Weights of a small mixture-of-experts language model, trained from scratch on English Wikipedia.
Size: 9 layers, vocabulary 32768, 96.3M parameters.
Experts: 512 SwiGLU neurons an expert, 1 pick a token.
Training: a variant of SOAP for the experts, 4040 steps.
Below are experts of layer 6 (counted from 0) of a mixture-of-experts language model. Rows are named router (the router's row for the expert), gate (a neuron's input weights, with its number), up (a neuron's input weights, with its number), down (a neuron's output weights, with its number) and show model dimensions 280-335. Each number is 200 + 30 x the weight over its row's rms, rounded and kept within 0 to 999.
After each expert's rows: "raises" lists some tokens whose logits its average output raises strongly, later layers aside. This comes from a sample of Wikipedia text that the model never trained on.

# expert 2
router,212,222,179,223,152,227,227,217,168,258,182,233,179,188,201,229,236,169,198,192,179,250,235,179,169,174,254,189,220,170,218,192,217,220,219,199,160,203,232,182,176,242,210,190,184,198,189,213,176,228,200,210,220,180,190,212
gate0,145,185,240,195,223,199,204,193,203,180,223,216,173,189,210,247,204,207,254,255,231,135,174,184,199,238,173,233,212,210,210,188,213,175,269,147,146,181,228,165,190,149,201,143,229,198,192,159,237,243,186,183,221,222,144,227
up0,138,225,185,181,189,229,232,233,192,201,230,191,217,216,188,260,152,221,174,236,170,212,215,260,204,241,197,190,225,235,243,199,230,224,222,200,226,173,174,215,159,150,202,208,235,200,158,219,170,241,208,220,197,153,223,196
down0,212,188,210,220,169,184,193,198,228,183,207,163,195,176,197,186,164,197,183,170,227,202,148,183,228,249,180,207,172,228,226,192,184,198,146,210,175,232,190,200,161,192,229,186,198,234,208,176,221,197,189,196,233,213,163,213
gate1,205,176,210,195,187,150,221,199,202,184,188,222,225,254,206,140,228,160,224,159,209,183,188,189,180,177,198,157,174,232,178,168,261,179,220,181,254,240,183,272,207,196,236,189,202,167,221,209,208,197,195,233,215,153,208,205
up1,224,225,212,200,229,161,209,242,173,182,218,171,221,233,210,215,171,313,238,156,154,186,229,232,150,219,186,246,163,198,210,230,237,204,170,92,188,189,163,185,192,181,196,211,218,238,194,221,173,163,211,139,223,183,213,185
down1,182,240,214,211,181,175,204,181,203,182,213,194,182,202,228,225,178,201,181,168,179,179,228,198,220,200,233,162,200,136,218,207,260,170,221,225,184,163,209,194,170,195,203,184,235,217,201,183,192,198,185,220,230,237,187,188
gate2,205,300,207,190,174,230,220,191,182,200,192,206,203,205,200,174,219,202,207,242,255,221,191,197,201,158,216,191,207,169,217,162,169,235,189,200,207,168,190,202,202,169,194,275,179,233,248,190,191,164,193,208,197,195,200,223
up2,239,262,212,247,192,162,223,199,238,199,192,214,200,188,188,171,211,198,138,199,215,195,186,153,169,210,236,156,202,166,230,224,168,230,250,156,157,228,186,182,151,179,184,187,199,154,201,186,168,195,171,175,158,181,226,174
down2,220,183,240,204,171,196,207,245,213,179,223,186,187,183,130,120,191,186,205,185,138,146,205,153,225,171,174,193,167,209,206,228,227,159,172,190,239,211,198,153,179,237,192,213,184,207,211,162,247,183,217,169,221,239,171,259
gate3,198,168,188,214,174,184,189,236,258,232,268,197,159,190,175,231,238,230,170,234,201,213,204,265,254,144,213,254,173,246,246,244,232,260,214,223,132,200,202,216,228,210,170,211,167,190,172,214,200,230,175,165,195,203,232,169
up3,205,206,188,260,206,212,213,207,251,270,201,205,159,220,134,167,203,180,227,225,207,208,196,264,194,221,263,182,131,230,199,162,243,197,180,165,181,221,167,240,209,225,202,170,199,178,166,178,246,217,210,191,237,218,176,176
down3,216,226,163,184,149,180,212,211,129,184,244,197,218,204,240,180,197,243,198,256,138,183,217,226,198,189,225,234,118,189,188,158,216,185,183,204,211,182,271,209,175,194,186,131,251,227,199,232,158,167,181,263,203,199,204,250
gate4,211,208,222,155,177,181,218,157,196,259,189,217,195,228,208,221,203,179,165,199,206,139,227,198,146,236,139,228,153,197,228,195,220,189,205,248,189,232,247,201,186,196,259,175,131,235,209,208,165,151,173,165,175,183,190,195
up4,162,180,192,225,149,203,271,223,205,187,209,161,228,164,149,209,181,195,221,181,172,259,248,188,209,271,213,200,216,180,199,212,205,203,218,180,180,199,152,192,215,208,132,223,210,221,230,192,236,204,219,192,198,227,203,190
down4,220,196,206,185,207,211,223,237,184,188,255,206,176,262,178,218,190,186,200,195,201,221,226,238,186,249,148,206,151,203,225,194,170,167,269,168,259,228,195,219,191,228,270,171,205,150,166,175,174,208,252,227,205,231,183,152
gate5,183,235,185,229,180,195,222,159,197,223,177,125,182,205,188,191,221,215,227,203,212,202,170,182,190,181,178,179,192,192,213,163,195,223,183,168,179,225,240,199,205,146,202,182,152,186,259,138,221,203,191,192,198,221,234,201
up5,209,215,197,212,225,223,231,204,186,159,134,190,176,254,209,164,216,191,211,261,196,189,190,212,200,160,187,170,210,214,192,180,197,185,205,246,207,216,224,149,226,189,189,181,173,162,258,169,172,208,156,225,219,255,221,193
down5,177,164,194,140,234,202,164,136,224,191,274,193,205,202,202,228,148,228,185,282,219,164,188,187,164,222,178,173,194,202,168,166,182,198,202,223,210,215,160,172,236,217,201,224,210,211,181,227,203,169,213,195,234,189,211,226
gate6,223,201,144,184,123,193,236,253,257,157,212,211,134,148,237,154,201,157,208,115,156,198,163,215,171,164,169,183,176,236,225,177,217,208,213,210,217,216,217,219,280,239,175,253,187,192,203,210,178,222,201,198,215,172,182,237
up6,197,211,176,216,179,202,209,211,256,193,163,220,177,156,239,180,248,185,161,171,166,214,223,229,187,225,168,152,189,232,197,187,167,248,195,179,249,205,187,194,263,180,187,204,212,234,184,201,208,210,189,186,246,164,201,214
down6,160,154,155,196,215,230,205,181,218,264,213,163,180,191,194,235,181,227,223,183,174,168,177,174,196,248,232,208,226,197,203,193,204,117,243,172,204,221,204,211,234,199,207,186,206,219,188,209,262,229,240,224,188,159,226,194
raises: "0", "9", "5", "4", "6", "3"

# expert 1
router,223,205,199,211,184,173,181,222,167,196,227,234,227,182,201,168,173,179,232,166,214,144,241,222,203,164,214,225,151,221,176,162,249,187,236,173,225,176,196,224,221,165,194,203,230,206,201,230,253,219,175,229,203,218,240,228
gate0,215,201,200,182,174,162,143,264,167,196,195,280,236,240,184,254,207,178,198,219,228,280,241,164,201,220,174,142,213,184,205,198,217,158,242,191,194,276,247,246,226,234,185,280,245,160,208,222,204,229,189,167,197,140,197,157
up0,154,219,158,131,237,198,235,176,226,226,158,231,181,198,205,222,184,157,212,147,207,168,214,224,168,165,173,241,168,208,255,192,179,196,154,185,204,226,154,213,233,170,221,156,153,198,246,162,156,181,229,231,202,205,190,181
down0,217,246,180,223,179,164,236,215,184,183,196,169,244,184,179,158,132,194,232,185,183,202,211,257,200,145,237,202,190,214,259,226,236,186,200,207,182,228,190,210,198,206,244,167,209,177,233,184,203,171,181,213,211,175,135,234
gate1,239,174,163,261,183,124,161,169,126,212,166,230,151,236,227,209,210,163,195,178,116,241,225,219,163,218,194,185,184,204,225,193,239,156,260,190,218,213,223,205,236,160,234,192,176,178,199,182,177,147,230,199,284,133,213,174
up1,206,208,152,228,199,205,173,195,174,204,228,238,198,193,231,168,178,191,196,220,130,223,207,208,134,218,242,153,175,140,237,187,250,204,208,150,203,255,242,189,210,161,165,194,200,180,188,181,157,206,214,211,230,181,230,183
down1,219,188,303,207,194,203,201,170,165,184,191,170,206,223,205,241,190,218,203,189,193,216,233,197,249,190,241,202,202,207,199,215,208,198,243,198,215,186,234,235,213,181,205,258,207,192,273,184,209,194,207,217,204,211,200,202
gate2,183,185,245,172,249,138,231,183,193,201,211,194,212,236,204,137,205,226,140,181,156,201,185,198,197,169,154,228,176,173,144,184,190,210,214,249,235,190,172,186,176,210,202,205,191,189,232,185,234,199,183,134,255,208,166,201
up2,137,184,215,270,163,230,203,212,234,193,161,201,172,174,210,263,259,178,247,198,203,246,221,233,217,220,223,162,169,240,186,189,153,218,193,161,170,224,222,219,232,182,169,166,209,218,149,137,107,184,194,258,163,178,214,238
down2,235,284,209,212,214,171,205,200,189,225,168,204,215,230,223,186,185,140,201,184,226,142,184,210,148,199,217,176,161,183,217,150,171,184,250,166,197,164,212,182,203,170,231,172,221,157,175,244,145,153,199,235,216,185,199,200
gate3,217,187,244,204,229,210,157,144,210,160,170,223,223,226,220,101,211,137,240,223,153,226,183,160,183,187,242,146,199,203,204,223,146,166,198,148,154,197,188,181,225,149,197,258,160,246,201,168,184,246,189,212,152,211,202,185
up3,157,217,145,208,223,198,187,227,181,166,228,196,166,152,195,267,178,265,197,124,195,176,232,241,200,215,194,217,221,165,185,215,185,241,182,212,205,219,215,200,221,222,206,122,212,150,215,176,188,189,199,177,214,236,192,212
down3,187,223,219,183,235,171,224,192,215,263,208,169,182,191,194,187,227,144,274,222,243,239,191,250,221,205,242,232,242,204,210,217,211,202,215,204,196,188,194,187,205,174,144,196,173,171,213,288,186,210,203,223,150,248,196,167
gate4,179,163,211,253,159,195,131,198,233,201,225,189,220,196,187,237,194,222,243,203,158,179,195,271,220,242,265,197,219,270,224,252,181,191,197,177,165,190,188,245,196,232,202,217,223,216,184,175,232,269,177,200,178,254,168,176
up4,196,237,128,221,165,177,209,217,183,188,217,223,205,211,163,183,177,224,150,198,248,231,177,183,213,185,184,235,174,227,157,154,201,213,168,258,208,188,169,197,166,224,232,214,191,233,200,174,198,195,204,154,180,193,261,143
down4,166,139,242,180,184,145,151,181,211,206,184,179,217,200,153,169,192,203,196,248,227,256,168,178,225,211,213,180,150,212,167,206,144,258,187,187,194,258,233,249,235,249,197,159,167,224,194,252,209,148,192,181,199,208,161,188
gate5,191,257,240,177,180,214,199,228,207,196,223,183,198,193,232,199,197,245,235,204,243,247,207,223,223,220,192,188,195,180,204,181,213,186,159,183,203,242,214,185,176,184,183,176,195,247,125,223,197,176,202,131,243,209,214,208
up5,217,251,212,240,216,220,242,240,182,194,226,175,230,227,209,266,201,195,192,172,189,239,164,163,216,178,210,225,169,156,157,183,177,188,216,199,145,242,244,214,241,159,196,219,166,196,167,217,254,170,178,212,209,238,191,175
down5,189,228,171,208,188,174,167,207,195,179,159,202,196,191,224,134,282,216,246,144,200,239,230,162,177,230,178,237,200,174,211,214,163,196,201,182,200,158,213,199,163,189,205,193,191,186,207,208,217,274,197,196,208,185,274,190
gate6,163,190,233,195,228,170,200,180,152,224,190,156,181,187,183,229,184,208,167,193,172,174,159,223,209,197,171,219,234,262,170,156,168,232,218,167,226,180,217,189,167,191,227,189,133,193,208,189,221,150,137,125,197,201,241,165
up6,185,207,194,197,166,180,151,235,204,188,159,227,190,257,126,191,210,153,176,164,162,186,196,207,175,270,166,191,188,223,195,144,186,248,161,156,206,174,180,263,214,197,209,196,177,195,208,124,227,198,171,181,153,172,222,157
down6,143,243,184,218,191,216,179,220,213,146,199,221,151,190,241,213,111,218,152,205,136,194,230,143,227,223,218,159,210,216,189,174,177,211,221,178,182,201,203,167,197,158,213,215,207,224,189,188,247,197,187,177,165,177,200,218
raises: "0", "6", "5", "9", "3", "8"

# expert 10
router,182,158,219,206,234,208,193,103,194,222,226,216,229,215,205,198,221,129,207,177,222,190,164,259,226,184,253,211,211,194,120,190,226,241,172,193,180,179,230,162,171,242,247,183,200,226,184,194,213,201,206,243,217,187,135,194
gate0,224,249,187,218,179,205,162,195,164,195,217,196,240,197,192,211,236,199,177,170,159,175,243,205,233,168,211,177,169,184,186,162,243,235,190,199,176,201,208,221,198,227,223,201,260,208,197,208,190,166,233,187,191,210,206,234
up0,202,192,209,171,205,212,209,180,159,212,190,211,151,174,183,243,224,167,182,147,222,200,159,244,238,223,183,214,152,217,195,182,206,139,204,146,194,184,162,137,231,172,251,232,225,219,188,135,173,267,173,148,165,157,184,190
down0,180,179,207,229,218,116,252,176,193,232,152,132,265,147,183,192,160,217,203,166,201,219,170,191,177,202,225,173,184,196,222,242,137,241,224,222,152,193,186,205,160,231,180,174,217,251,231,220,181,173,206,166,188,156,220,180
gate1,228,192,241,204,210,189,201,168,191,222,171,133,201,158,257,190,201,221,229,203,198,225,176,191,222,215,184,186,248,257,145,179,215,213,182,223,184,247,175,228,195,249,209,188,198,224,201,223,199,203,143,137,160,180,209,197
up1,191,241,197,176,238,196,179,213,181,166,196,207,208,170,168,158,226,171,186,237,157,184,165,214,188,197,158,184,163,231,194,247,179,179,195,196,140,179,210,197,217,164,157,154,237,184,204,185,210,234,205,179,254,204,191,173
down1,185,183,176,225,194,208,206,196,236,236,228,227,175,164,203,177,195,248,141,248,192,194,196,257,262,216,223,162,207,207,197,201,151,190,187,195,189,205,182,205,196,218,217,207,206,250,200,203,200,216,221,180,195,201,188,227
gate2,261,186,232,203,201,209,207,182,223,168,150,145,209,108,161,223,203,227,217,204,187,180,223,186,214,177,220,249,280,241,144,208,195,250,210,243,221,196,228,206,149,213,219,226,196,210,222,208,189,250,181,178,237,185,180,212
up2,210,241,209,179,221,147,198,198,223,235,190,179,215,251,236,247,262,183,229,191,232,217,169,229,151,235,235,190,235,185,248,189,192,237,189,231,188,181,200,232,221,156,186,206,224,170,196,213,159,136,169,229,231,193,170,194
down2,162,233,195,175,203,227,180,224,138,181,210,170,221,212,198,189,252,164,244,167,221,168,186,248,212,149,208,194,236,158,209,224,162,239,219,204,204,187,226,237,171,166,155,215,203,227,218,170,259,172,209,194,236,174,223,250
gate3,200,218,195,174,215,170,252,222,149,192,172,265,159,157,224,178,220,205,191,196,208,220,219,262,258,199,235,182,144,224,147,193,207,201,209,222,177,172,230,186,190,203,202,211,202,197,184,205,189,178,153,223,224,144,218,138
up3,233,175,166,202,254,194,230,188,190,267,227,189,275,223,248,183,184,207,183,154,232,200,206,203,240,207,237,247,148,175,192,181,250,149,196,191,212,258,210,235,253,163,232,217,232,238,227,198,218,234,184,246,151,186,188,190
down3,175,185,196,222,171,153,172,225,168,193,186,185,187,231,222,243,222,247,199,217,196,228,151,171,200,183,185,216,195,195,227,237,274,252,241,170,193,213,194,225,242,198,187,222,163,203,221,169,203,248,201,194,175,217,184,230
gate4,197,183,196,192,166,198,231,232,179,186,194,168,182,204,180,279,173,183,209,215,239,210,214,207,220,197,233,201,216,196,221,196,266,203,186,194,146,225,229,180,170,207,125,197,214,142,228,209,240,219,240,207,230,239,238,197
up4,193,201,191,200,229,221,139,224,192,185,249,216,233,201,248,177,218,186,183,180,232,190,181,204,201,139,175,224,168,175,181,229,202,184,184,235,188,219,184,231,276,218,171,182,188,237,200,178,220,178,149,189,226,162,218,223
down4,203,205,223,229,226,235,264,209,184,224,194,220,206,196,148,209,177,182,187,192,183,176,190,198,205,204,182,259,233,206,186,238,182,100,243,211,188,211,147,186,189,184,240,192,167,204,217,120,240,207,203,212,169,188,162,206
gate5,172,205,209,190,229,214,233,190,194,187,202,199,201,204,195,221,210,144,253,216,203,197,183,165,210,267,182,194,226,211,198,222,200,163,170,170,209,192,261,198,216,227,223,242,159,169,231,213,171,229,212,191,280,150,176,212
up5,184,211,232,201,208,257,151,216,191,195,185,194,203,133,205,209,221,237,119,191,194,205,227,215,186,204,198,174,187,213,172,210,155,262,206,172,200,182,204,197,208,201,201,226,256,209,221,153,249,196,245,202,213,175,227,212
down5,252,250,188,207,223,143,216,116,167,198,170,186,158,220,193,227,217,202,196,233,209,127,190,155,223,204,239,246,182,273,203,157,179,227,144,202,163,202,213,197,210,202,250,194,222,211,199,179,186,149,221,153,170,161,153,170
gate6,212,206,199,207,225,201,214,139,205,240,209,221,232,221,165,208,200,171,231,220,183,178,200,216,230,189,213,195,215,214,198,249,247,192,217,193,236,227,250,210,235,209,195,196,206,167,171,139,174,199,187,215,215,200,198,204
up6,194,171,215,226,149,185,170,241,197,153,220,228,230,132,219,168,202,216,202,224,204,212,188,235,211,203,166,151,222,182,207,188,202,263,191,208,204,201,189,226,234,164,203,169,204,208,275,210,164,110,181,193,214,214,169,263
down6,212,145,202,221,189,272,177,188,161,212,193,213,245,180,276,214,207,184,179,256,207,223,196,191,203,186,208,212,175,176,231,160,211,212,284,159,225,139,222,184,129,226,223,186,144,186,216,171,179,188,271,166,203,187,206,200
raises: ",", " and", ".", " in", "\n", " ("

# expert 5
router,169,174,178,167,168,198,244,232,201,248,184,219,194,184,115,250,182,195,175,186,149,193,156,109,214,201,208,228,200,204,192,184,165,184,164,249,209,176,151,211,212,219,177,145,203,214,170,221,112,173,232,142,196,245,173,153
gate0,245,249,195,163,184,164,210,200,184,214,160,228,232,194,226,227,193,190,154,231,213,239,224,159,197,199,209,187,200,206,154,150,174,215,201,171,211,218,156,256,214,229,267,205,187,237,227,154,156,229,152,181,163,190,142,240
up0,237,167,204,192,161,207,217,192,182,201,192,191,180,141,179,254,189,246,226,184,226,218,214,157,218,182,235,213,212,194,186,244,199,170,202,147,238,228,164,195,248,231,189,214,175,190,208,215,186,223,142,194,226,155,142,167
down0,140,213,221,118,227,240,230,183,220,167,184,170,167,205,195,175,193,200,210,244,203,172,137,164,219,191,217,230,261,187,184,211,235,192,197,238,229,190,214,228,210,275,175,220,205,158,158,177,200,198,270,218,213,275,227,194
gate1,160,160,193,176,202,173,209,207,224,239,239,205,190,241,209,202,198,176,195,197,212,218,192,258,228,177,283,196,163,208,171,222,201,225,170,199,174,189,207,219,190,209,233,246,229,245,228,209,186,183,203,142,176,146,250,215
up1,258,176,182,247,178,189,244,237,233,166,215,187,194,153,197,249,210,241,212,242,191,255,208,180,175,167,247,160,168,276,220,249,232,205,171,231,195,208,198,130,212,194,188,216,192,194,249,161,190,199,185,201,201,235,149,210
down1,176,175,172,205,218,186,178,227,194,196,249,208,246,150,150,212,194,218,184,222,199,150,250,181,216,182,206,140,155,207,169,144,180,182,201,222,231,232,256,196,182,184,146,207,173,201,178,209,184,206,244,234,186,195,175,253
gate2,173,163,200,188,223,167,169,218,199,226,186,223,184,170,236,250,149,189,176,194,181,216,205,235,181,165,205,202,261,172,207,185,236,218,210,173,227,212,227,200,220,243,222,210,220,243,253,239,240,174,220,204,145,173,182,166
up2,198,166,254,197,222,180,169,168,183,227,233,175,204,178,231,193,162,149,198,199,219,240,202,221,210,188,152,221,215,167,199,182,201,224,168,216,212,224,151,203,213,240,188,209,213,195,233,188,212,151,238,160,186,172,133,215
down2,185,226,171,220,183,207,204,233,137,154,182,198,252,229,219,203,191,216,202,215,256,235,200,189,200,190,164,235,186,221,210,138,226,205,158,156,204,212,175,189,197,194,217,234,219,176,182,150,194,160,208,252,248,165,223,246
gate3,180,219,196,216,170,216,216,264,237,168,199,204,188,186,228,208,181,161,208,222,219,151,170,184,167,219,203,218,142,211,166,226,197,215,195,186,246,195,210,215,204,245,189,213,155,221,205,256,203,204,203,181,195,187,182,151
up3,135,246,209,219,193,188,222,247,179,184,186,219,179,156,221,249,193,173,169,204,222,175,164,214,173,246,180,233,122,229,176,182,192,198,196,188,209,196,214,205,198,188,167,207,191,147,182,223,198,240,290,216,191,228,195,154
down3,124,189,180,230,256,225,207,187,259,224,208,113,213,194,210,220,202,160,121,185,229,162,195,186,243,98,204,180,183,209,195,210,212,175,201,155,227,237,146,180,165,242,189,210,265,197,227,214,193,170,258,211,181,175,190,238
gate4,196,174,207,203,204,166,219,212,209,171,238,209,201,213,195,158,237,172,269,239,236,239,197,214,165,181,203,149,211,219,181,229,206,188,213,218,192,187,202,116,172,216,184,260,190,202,224,192,233,212,182,210,175,198,223,221
up4,247,186,147,224,192,159,118,194,210,186,265,207,201,199,175,218,201,239,190,186,213,208,209,166,253,224,251,174,208,160,255,248,244,161,161,177,247,224,224,241,220,161,145,181,153,151,213,192,213,265,230,174,245,216,208,211
down4,206,225,186,216,202,191,198,186,193,197,204,223,192,207,178,250,205,161,189,228,187,233,167,229,237,230,164,204,256,216,247,236,186,178,200,175,162,215,172,206,217,204,268,239,210,155,238,205,210,201,178,157,178,212,165,207
gate5,198,221,262,201,214,162,279,183,236,205,224,181,158,184,185,178,150,238,237,242,247,210,185,203,208,157,178,174,229,188,177,187,231,178,160,186,215,167,206,220,192,214,219,184,183,215,277,189,200,189,156,161,175,211,155,196
up5,175,210,197,195,194,220,242,199,201,188,186,182,228,201,169,166,197,204,183,218,234,170,200,182,217,231,207,249,234,195,191,219,218,187,258,214,279,230,163,253,241,243,230,209,241,226,211,141,240,246,173,242,193,184,212,149
down5,205,238,184,211,228,199,240,151,161,206,136,155,193,204,186,221,134,130,179,168,209,198,212,186,194,214,165,192,188,202,178,177,206,183,210,205,244,162,211,222,271,245,219,245,194,251,193,199,237,212,208,161,185,202,142,168
gate6,241,222,202,180,248,206,212,204,210,239,215,177,189,201,261,201,198,149,207,146,243,184,151,228,180,204,209,167,179,243,181,189,237,143,199,279,158,197,200,246,150,202,181,237,220,202,265,198,197,242,201,157,200,208,178,205
up6,182,173,187,204,168,230,186,290,241,204,175,231,207,187,195,152,220,230,207,228,203,210,197,203,176,246,229,205,188,203,241,216,235,194,208,189,198,218,194,255,241,286,239,183,145,217,196,168,154,194,167,157,166,169,201,241
down6,209,195,204,257,182,219,208,190,197,205,184,194,173,182,177,180,218,184,223,181,157,218,216,196,195,233,231,228,223,202,190,265,217,226,236,134,196,175,158,187,191,195,188,222,271,163,223,200,174,165,184,231,275,217,231,184
raises: " The", "\n", " In", " This", " Two", " While"

# expert 4
router,228,250,158,190,221,246,237,245,204,124,154,119,243,241,206,157,239,220,196,230,189,132,220,181,191,150,172,196,189,192,187,220,218,200,189,167,168,231,224,121,227,221,225,184,206,176,238,204,218,226,204,153,223,179,196,206
gate0,210,223,202,205,230,212,251,205,197,145,211,182,195,226,204,196,215,211,227,239,192,209,200,195,159,234,239,190,196,211,182,219,175,242,215,239,176,170,178,180,247,231,165,211,204,163,182,176,222,192,189,216,226,212,172,211
up0,206,227,207,192,205,195,251,246,223,226,202,230,182,226,195,188,169,162,204,148,183,208,159,198,211,216,185,257,195,184,227,135,251,182,221,213,280,206,220,229,148,181,178,152,233,216,227,220,208,166,253,207,185,150,172,190
down0,235,206,174,210,136,212,197,232,216,248,177,165,186,179,182,178,212,160,206,160,181,139,226,214,197,206,181,174,211,202,231,167,191,219,166,245,205,167,173,184,200,196,184,196,214,197,186,179,188,255,275,288,200,219,162,164
gate1,209,202,214,162,247,225,192,214,201,205,171,223,200,225,210,225,207,147,204,114,181,183,201,232,194,167,192,238,202,186,156,203,149,176,206,237,258,140,249,180,244,203,140,220,235,182,183,157,173,203,178,190,218,189,173,181
up1,160,185,160,230,186,194,173,218,183,161,179,197,238,181,193,206,183,152,222,177,177,166,218,163,188,225,243,197,239,216,154,171,181,216,192,210,190,190,222,169,175,190,145,154,186,216,215,229,213,194,192,187,190,181,203,210
down1,167,190,198,245,222,181,236,204,162,182,237,222,194,188,202,188,142,204,206,231,204,219,189,228,222,253,216,189,215,226,197,190,206,143,216,183,179,200,236,193,223,192,220,178,164,205,232,213,187,237,178,200,201,215,261,210
gate2,188,183,212,182,203,208,195,219,179,213,188,221,170,231,186,185,172,155,223,211,189,255,236,280,171,239,210,229,195,198,216,144,236,202,247,242,231,218,234,201,99,216,269,233,199,177,188,174,181,222,171,153,219,126,222,212
up2,206,206,233,138,194,186,267,224,231,208,191,175,223,218,212,212,189,241,159,215,226,192,141,183,228,174,181,190,208,170,208,182,180,212,180,196,184,171,159,219,242,216,155,141,216,229,237,166,190,178,275,211,183,186,217,185
down2,248,250,234,135,199,241,189,173,182,190,212,238,218,196,252,207,205,158,236,182,230,156,220,179,197,212,191,225,243,172,211,167,235,222,239,201,188,249,178,149,153,181,157,228,179,178,191,165,228,196,174,227,189,216,152,226
gate3,232,211,171,177,196,217,173,184,164,176,111,191,255,179,209,166,220,207,150,212,117,207,211,253,234,207,200,190,191,277,208,222,191,224,203,163,221,215,174,207,237,185,220,196,199,232,177,198,263,155,207,198,191,198,165,189
up3,243,211,152,205,151,193,217,185,203,213,203,210,191,225,251,191,179,219,142,210,199,199,190,248,194,226,244,195,207,151,212,186,220,195,166,147,214,172,239,161,181,226,217,180,224,187,238,190,208,208,220,168,196,246,172,224
down3,188,173,201,163,215,154,192,225,166,208,197,132,212,156,223,182,139,197,203,236,208,172,177,187,203,193,204,167,208,264,194,173,173,166,205,222,209,207,225,192,228,177,228,258,99,206,174,207,228,179,204,185,176,225,227,194
gate4,240,186,217,209,239,217,159,226,243,202,207,219,198,187,214,214,208,197,133,197,214,147,172,150,230,195,146,145,220,197,200,180,164,187,223,190,177,231,207,226,220,202,216,152,169,171,180,200,236,292,176,203,224,204,169,214
up4,190,211,228,184,184,236,183,195,184,209,244,174,179,230,211,194,176,181,268,207,204,277,231,166,126,188,232,218,230,218,186,160,216,198,172,199,187,131,195,162,178,206,119,203,177,182,184,119,187,194,243,190,144,164,204,217
down4,193,132,233,193,234,175,297,231,206,200,191,191,179,147,216,234,184,177,206,255,155,184,201,235,220,170,243,121,164,234,232,189,144,211,219,248,163,164,185,159,162,139,199,159,176,222,222,215,215,200,237,184,170,213,198,220
gate5,178,184,172,175,239,231,178,199,168,150,179,211,179,173,219,203,221,219,184,217,245,231,160,207,207,186,137,229,200,134,219,261,194,219,200,182,148,201,234,190,228,167,144,204,243,218,195,144,221,196,219,202,256,148,194,181
up5,226,208,202,199,201,182,230,184,198,192,191,213,198,235,191,217,188,241,223,149,178,200,225,189,181,203,221,156,183,188,182,93,205,195,203,188,246,200,207,229,202,176,260,194,212,200,219,222,148,200,189,227,181,186,196,183
down5,186,151,231,246,197,195,203,232,217,216,231,212,185,202,166,202,174,251,167,177,194,175,210,222,172,187,230,207,160,274,247,232,180,250,226,196,247,176,166,170,212,189,176,189,188,188,194,151,179,194,218,226,211,197,184,177
gate6,170,208,236,209,185,200,172,206,233,190,174,224,168,177,203,237,223,152,181,184,213,190,233,214,219,161,182,218,212,213,252,246,161,204,223,168,205,187,178,179,190,229,222,190,192,179,194,222,245,204,242,176,200,167,222,251
up6,145,176,193,148,232,186,211,164,234,208,138,201,164,169,213,239,205,160,177,203,173,215,232,216,210,157,240,222,181,161,201,171,180,179,195,196,231,185,195,174,183,194,191,195,203,182,178,191,276,176,202,155,207,230,178,198
down6,210,225,192,176,205,154,252,195,148,196,233,215,191,199,233,148,204,207,188,243,241,170,195,120,239,141,203,205,216,187,196,160,147,232,184,184,251,167,200,176,274,205,210,195,251,124,206,177,195,228,194,120,205,233,215,152
raises: "1", "2", "3", "5", "7", "4"